config.yaml
router_cosine_scale: 20.0
lr: 0.0054
train_tokens: 700100000
Below are experts of layer 4 (counted from 0) of a mixture-of-experts language model. Rows are named router (the router's row for the expert), up (a neuron's input weights, with its number) and show model dimensions 0-127. Each number is 500 + 25 x the weight over its row's rms, rounded and kept within 0 to 999. Numbers have three digits each.
Before each expert's rows: a language model's description of what the expert responds to. This comes from a sample of Wikipedia text that the model never trained on.

# expert 51
Pieces of personal and place names, mostly given names or their inner fragments, such as Richard, Joe, Jan-n, Keep-n-ews, Rot-ten.
router:541495488521549486518494494529513532506471524506534509544547488487505513565509510497453480498498511513516482486430492498502524546499489541490473488477508493491481519473442487518464514519509492437448514525528504505472454498529463512513507456467507459417489518489490498510463503484495488519507501524482517520495487494509497500479520472521481472507510481470499522475514496516538526487504
up1:495538456517496522486462477505504541502493493510481518485504500489527517491479516545495514499512478499509502504513504509488480520515495536500560514485557519524502497516487514490472510522496481518485470473497470540489505493534516552506513487532452527526486479543507540541528529514550561437508482503502517486463517440505525519519530496507524527495493549498513473511476517538531493441492
up2:518504448517562510504451530508485522490481484556508526522503465487525485498494507500566481493483522495489493521495496493477517516483481514510470550510501465542460471492497497504493509454482528533504496474494500479527477515535484534481512542526511525494509508444516540476471495448492466456516484504504516526492490488498428495486507477454471498536513509519478489478504528526491495458468
up3:477478485500454503498490517549493488475494488524481499506533515491483511476480506542454450523530452502549509489497519526507497469501467498481489442500511492547497523493549497516456523499472446501493522455480500577484481493454478465509483458537494522479481490456485510477489511493490488455498509470496522462505492519498468473519494545514481517484499535496509520500501492546509532504488

# expert 40
Digits, decimals and % inside money amounts, statistics and table cells, such as $2.6 million, €3.5M, 1.82 s, +16.
router:504523483499491482472483488533500505543517432493498494497529501490465492519485485515484461440538503512527444535460460392538509537497488552524466509475479495498520508484544482507509498504510529537486478515502524463536495482507522504503479509512476445492469539497507500506482534503477528509516510508471504513512466513473469484512495511501517499490471495501485519521515480484494512482542
up0:562451484465486513487492490526525520495563493496511484511469514498510502510493506466542509505510462502490511526474494494518522497492554484536504535545504525461523492515515504480482496526511496493486424553492521513504493464515570509535493474477514470470463540485527480480508507524473482499462490499462520519545505497511517530466536506509534483482515482516510500478500513506451468525513
up1:459523502461450441498522518531541486522468492474518509474490508500448528517522517515465491481487480509468525492502511479531498529501495519496504529500443482511493462464542491488470529531514490451551521513501481483488509562491536470476520513484481493525556466511508500511490531480476534536478457521524481515500474536480528508530470506491489514487470475510480496513507470511476510531526
up2:488516515499503507537530540522491513489492502515531489496501530513480499516531534434481475526540522477493510477501516504488518523501531524498536470503528447471472471491515482458501544496517498480447547474546487509479515518489517518491506493504521520535526467512457508530486538499523540532485510505511519482552528506517512487462482537486487544525469469468527463547529483496537518527479

# expert 43
Word pieces in the middle of unusual names and words, often after L or Le, such as Dou-b-leday, Tre-b-ek, Fl-oy-d.
router:502497565506537498520471530538479506560464511500467506516502506489514459522471492493511503462450502449443510496468482447516517513475486516496495517505461469526563494484479504502499514517494479494518459461516481504492484493515474511512511506486518517475496525497534491498518494451532539482495488557488513499503499469483540471524488527541481457500480490498477500476544486474469535529474
up1:522502488478475506514516462533505521518488505497464522481517510502565513483512483465523441518477477494491522501522504495506490499500492539528453502498470473492530479493497500488567520482473545486495486493496477489558497508446495524535465483469523479479493526487507525491489514478460486464477561512517524482521516530524524509419494482475513497466501521484497471513470507537512520524457
up2:471537487449495496479491470485491473491523538478478503519527484500518478482527482502497506526504454477467527484534506510495460487539502436527487490532501485514523462490490452525464514499475512518505532535494489525541494466517492506504477473546466525515501503514483537507464528462519494515467508484490501506488487509457528479529501470452552476466483529518538508525547489534494480520449
up3:506473524482512491560495509468493464506456477462516530508540500530506521502471434458488507463507456544507524442505490506464482503506472543512528480530531519494521476466501482439464469522481525471500522501530497529529516519508491465493490518495495539485472489480492469507529487503498509490480496504497542545500536506526516505515528493507475496503525477558498528525525470533492504470506

# expert 9
Number tokens such as track durations (2:20), counts, route numbers, years' first halves, plus million, five, wide.
router:515523472513475486510534514535496516509521492509514487522505513514502499487479549515500472417524486533524447513442479418506511520484512544522474529499462482493501485484485477532510486510520539495480473539521535488520478484501536493503483534505478445544507530497487511508509502502492517505495506523495522492511460513464472491519527504514550495514496491525481514521527519420498501479508
up0:482486535520485505535467498491534560469503472486509467506494517538504514511515488524524501501482444517497505496501506504458491508523463474517462520532512475478490507522551487495565496513488473478503517502463517520492497491515460467516482495508449484464470467509428512516515489535504534480459498483470519529494546477509501512513481470522524518476483475482525533463478551521464507516529
up1:505519486576539519485489479469519488526504471508537514523474524519505479501433489510511545506461491501503473519493471481502447487474529479511511491539548523495505477519524488500497470527521504473482494514440533494488483466510475483472532491480478459517484490471498515486509535490476528506498522510512511499545487470526476516556516479501529476516549488512526478529489495482425505500504
up2:530477526484464496456493528489543484469511514521539498514462514507500500513484506519526467511517451482456509499492501524479502487484493516497504483507527527487490539508491504508477549465518475522463531495492476474466522541521477496506495477532543510491554474455477522496473568513502499527478519533526473435459515557500533482495493470478501526520507516524520499511518479513488488550472

# expert 45
Opening or middle stems of words awaiting a suffix like -ing or -ers, such as d-augh-ters, hip-h-op, posth-um-ously, gu, writ.
router:509509488484520487476528484506493510558492508541480515533513523415518513513496505471502522477497477501503424498467499509490503479481504474509492494448532503525492514489480474542498524538518501485492509462508474495432502451452523495512529504515460491515529527525505510486529491473498537483496504504539521500488507484488511465477533455465486480460498507493475460460502509438506517495495
up8:531463447482449503513503549485521526492521482515502514502497475525467516517483488494524479467500519482496501525494515520530536472557531472452484492515545464503490449498510496520504485542462473499525511486479544468504516480489489521486500519510498527514552512501488464452500454507456488498535512517495477480514514487511500511511487541527501505535445467457489488486495485493509543466450
up9:456462496465488554498530479569516548455531497495504508464497542513483504502516487536502550493468509507511520536531505519505491542518463491495523500517476509500469493521517494505489505516488475443525573479500492510453506503514485483470490499507509468522495480489533521503494506503514512529571517535478492498470499477489517505468518452519530522513491484465548463494515484512491481495531
up10:454508527498452491430484513522460455510477477495462507478504529526531502488509538485517519535507514540478516524487481481521471485493530491492569486502513513516480493440499537498558494470526529541519525535507496494509485489494475498514510552520498522514504490520478510515572506534517518511495491508476462487545515509507502520489485523497512481528485519463513526526461510502532472498482

# expert 46
Numbers and labels in results tables and score lines, such as "Manitoba 1", tennis scores 6–4, Rule 5, taxonomy "classification".
router:504537504489519472494512479543517484537478483482506508540525488521508490523484522511497474465539485502498463497431459414510500524480513520486481504481479510508520507507509451530528475478509497524480494494526538470514500494474484512488505516442543471451486515509484513512465482504510506535500512463496499541517492478471483512509501469500527526513466471534455499507552493441489504529531
up0:512516532463517495494535495446464514474495547444482532541509478469502492506526518528533545525480519445475489517493488502509464475473570501469501463524550505492511501464513502495529504519474510487485544458530478502508514492451462520543526490487526483501483489461495519507541506570500483502501514494478476519510511486495558507502512468481498524473495492504494498499491508466486498502492
up1:449462467500505522483516564477504519506514506471490509508514490504477512477492515469493514496485550528498495496508514521490492490532524463478536507494523531497538502525485535526507501488451490531488475565449496531508515491508500505504556495516528475520511468485515507524508518499547503533553519498515456515481518493553473488495515503526517551506485474442526470478526528540498473470470
up2:514535459491509467464489519481515485487506507495483473477555492509531487483514488480492493495454466535482489536496513494460456472495503482537500526525455515471495454490543490518513505519509548482528484494483530553516488434479530488503455490525479506528511527511448516496510516519525539482434465487500486452515503530503504526477508472484512496510541491498507497522507530494459489468482

# expert 23
Prepositions like in, after, during, from and at that open a time or place phrase, as in in 2005, after the first.
router:522492500488490481502488519503452474504502468504511518536450498505489478490512489558509509570493528472487464503465466533520493494524480501528535506511524523495507477514476499504482457529477534529493515497509468483540478510498548482517513511466503473488480476516486507487507503519478486449494463525497484500496491498413496510517502534504475490510511470488476514513516453407520535472511
up1:485493448455504510542508497461489488509529525506461503518510528523493474527525535506467474478521481473473501521507512516468509488429549486509514511514449511512492559496503505524476499482501498511519464554518510477520489553539505457474529519510540491487522470505510495515505477455456504500470477440523514488511479514482517546513515497515511555489535519519526508492464494500486488487498
up2:507521478518471524544452519468499470493490475481483481507509511509474496498517523479507477514517479493509519509503514475510453494538460484509483511500480491468535505480492548435538497521503493533520538515481473502484497472526494478475503578500442536512486511534446514510485496524474561495483476565474517513495494485489520508501471510471498527526519530510532478547485534521494490531503
up3:554455496522482519528473475572494522515503516533516482501497467476506512548486503510496505485475478533535484508472526474488547531498530476469465447520544471492502456476505490473481519477508556521504484504499517509451468509503493513507451475528457493483527521466500513482522472500503516521492512452493527528521496541499470487458526523491494517491500521485524483480534484494532521485476

# expert 20
Closing syllables of English and Germanic surnames and proper names, like -ock, -ford, -ville, -ley, -stein, as in BioSh-ock, Clement-s.
router:488500500503531492516498453517514553498471512495472499543528492502532481492510470477516499470528527556472511516448484411518486522489479545538489495489481504541507492457486483474488530541497522471463483507484497528528523493520463513488509500506487519493489524516504533507506502476509527510490540504489495544497509534500490459455493531492489505524512501540439468479516507444480528509517
up8:489490512469505499508513502493499492502483497512492529479498456515527467522514507470506513466484532464491551521509514505478489477524484530472495480482484459468476532506499521439487488507499440467495499511502499468483503515466546440534496504503527523479518476486546486514495462466532471563541506525528489543498559501529470500525475478522492505488511486430514484514497509508523496491451
up9:470476520517485499494492443466513557493498499469529515472509502510516495502464481493431460537474483506536514506487519515526542491525529487450494520493514513465491502525482517534470521522496510513479510501472549497502481447522473510465498474520490472494488482486496517523555507477476496479541482485513451530478563485537507515526520500481477475461457529537487497509484509530518475493491
up10:469506474482521513526472513489541477478480473504551512525476499469551449478493522483487480532505536497493502495501489508487484504520525497504487518514460548451538499465504554539533471497520529543491556515513495523493489476525490532513533432507508513522515471537493487507506465506501520483505496463522548546491516520493489534529504488537496512472522500512536506535511468515473531498480

# expert 6
Word-final suffix pieces on nouns, mostly plurals and agent endings such as -s, -ers, -ors, plus whole plural nouns like members, players.
router:538475507502512482508479505500503495530416509453497489543519502497509504473493515513463447490491521554492453517483480430506501504492484504496479513474485491505511527501455533511527486530499528526488502493500520530484530510521499501501483517486552472480465546484481513509506518496495483518477494483494503499449496523506487467482502549527491490512506521500474456521492511413457548505496
up1:527502509519503480517462494527510506516475505467520487506485479482506496518560534487529532419543499483492522513488502479486491508470501488496494464501519512525511493474499493456537453470506505466498465513578524516538477522512489488495496510504519525511480503498546519504463520499522451486524438523550500511516457494511460487506532508521522503490526526505474489528507497491562477520527
up2:528490534462470508491474482477501475496499499491488470467476520509564471483509552477504493480491518561486517484483505504540489493509497565548492516499505551534471506535503488470497510502489497528471536559511503511513508534504483499510510459506498508494500457466512500499444457459497508482516508496481476489541528501498501512492463486495533440547494508477466524490505475497495455475534
up3:502514521509521495529512512450506494514512526515490509473491463536480478515505499454497522458526495519500529487519492494473501538466500468509447489497513509427498465493512488473506493539543511464478445484511478537479494458544540510482483470489522493531487520514540507508481479498484469490476477516507532480508489474529540475459518492505500509511506412549474509539502500493516481504521

# expert 56
Opening pieces of common English words after articles, like o-ct-agon, spec-, col-, gen-, or-chestra, eng-raver, prov-incial.
router:468512547487535483514481482535526537521474549488478513489497521501499544484530511485473503494496518457495444499479469470469487535523507473531471523515516492504534496473452498502467486530456495488502493507497437481481451482464500521524504498500509430475539520509508490519514493553516510512475505472508507453485528487530532492484527522488470502446483516490513462508514517486503522462506
up8:504507491454498488506477517502513529484568470498486509521481512506537511509520521530471513525549499517480496512508494455512514513511513490562522499526485486472494518546534476480529533498517480512488442501495472497491498468476514471473524474501476504497524522487506524486556480456505505466505506537514469540492526531547477484542461496548474538501470500504468435512537503521480515520491
up9:474480509512510512525482535509515541459545492478494508516469472485507493519498458488492507554492517473511501522466524524538502488500484505512524490487442512480523511467468463500469496506563505515497529502490482520500467529503485459570511503465490504519475486497505497463508478448490499483439436485505472491521493523497536483532489493494475471486549492485519484515503488561521485506459
up10:500499474495502481478520508479524505499513541510509504496501529489567464546522538505520510504485502518475499508499499512477529507522495507485475500513502526556485494470488509525472509496486521511537479486495446482485519511521507508525492513533487505550470504549535456510495523496535456511496469502458492514493454489460521523498471482478461514436498443481532457475512489429506517476539

# expert 10
Word-internal or opening pieces of lowercase common words in prose, like e|agle, pover|ty, recept|or, art|illery, plus commas and "no" in census text.
router:531503524483539474512517502529501504554486506509509495480463479462482537518500517530479519494492480536464442488419467432492482520534491481509475495481502533519542504485481493512513496529458555533477468466472470455528468520509511516501492513487490516466476490538469456521523516505511518491504471492483479504510505496447496490506531529519523496475519493514489481517508510477512529467526
up0:492517494499495504488511533475490548480500498549515501505522525478474472505466499518491451501500481462495473513503507520516490485510500480484527457482558549472487525468536494553503513528508519490559508537510495508539490495449490512527480500539450462511523454500513481492461476540513486485547488496485475499522490470505480521572485523517507490504469502516525540488481534518524497517463
up1:499463505524490512515523469500486519502490491490531500483477525490493487525470496536530562500528474549494506473490523495463489515479508487502505495514470477524506468494494482491520526468522499459492463500459485517455533511480499518520468526501500495476505528477509490510495497525495509498524521479384512447493450502490524480540484533479448522541501511479495510459525475475455482513507
up2:447522508540497477523486506432523523498477484493560510509469530496477466525508511528502525528520498496512508501492511533482511483483445553484467474521518494474502471481475486552487523478507462475509496505502463497552462525461534499492508493503468512449522509501516541472511501468505481516531497508492495501470533483529491554519510465497474455478499530527503502470484534499535478475503

# expert 28
Prepositions and verbs in sports or career biographies after he/she, such as played with, studied at, joined, won, victory over.
router:545528514532521458505510486501494495502479513478556530521512486504472502483506498515488499571464530489520449487514454482527495525474497494515484488495516484477503513494445506498506491514509486499484501513538465512483515517496497479510477445456490512520488510486505513484490459497471488457455459479442472511499447503488497502508497513489478473517516482546526503517535483422553515537502
up1:495491525511547502513505509529514476469459514510474505512478476493549532523479506486465470503480520495470498545494498519441503550471506516486486504502499497478497482449502498505486458436508516487487460479516517506534490529451468505459487482503537517489518493531490511494505480547514441478534509526543508452524507514497518509531515516491501517441499510503546531494471530502520456482519
up2:484464552503445481535526520521496539505486509512505499510482495477469485473500456489509520490504501468472482477489474518486505526512510491530511518501561531518499501454511547499484472563485538495515489452518509473500482532532503492511487460534513511519572499519509531509524459501490524528480458437493487490536470496505492497519463542506498496482475484552476497474520505479486498479515
up3:536481516479487503495503509486447507502514496496460490485543450458505484518512516505457458516494514505523507518493486507506470483572503526500501500511548482476489456516499502485467514514496494460534508473466480436436518462506500492484469522492491486469511485525534492484553511479502528495497514470478522548546500536509506541503510529478528509480462498483486520447472516513492506509538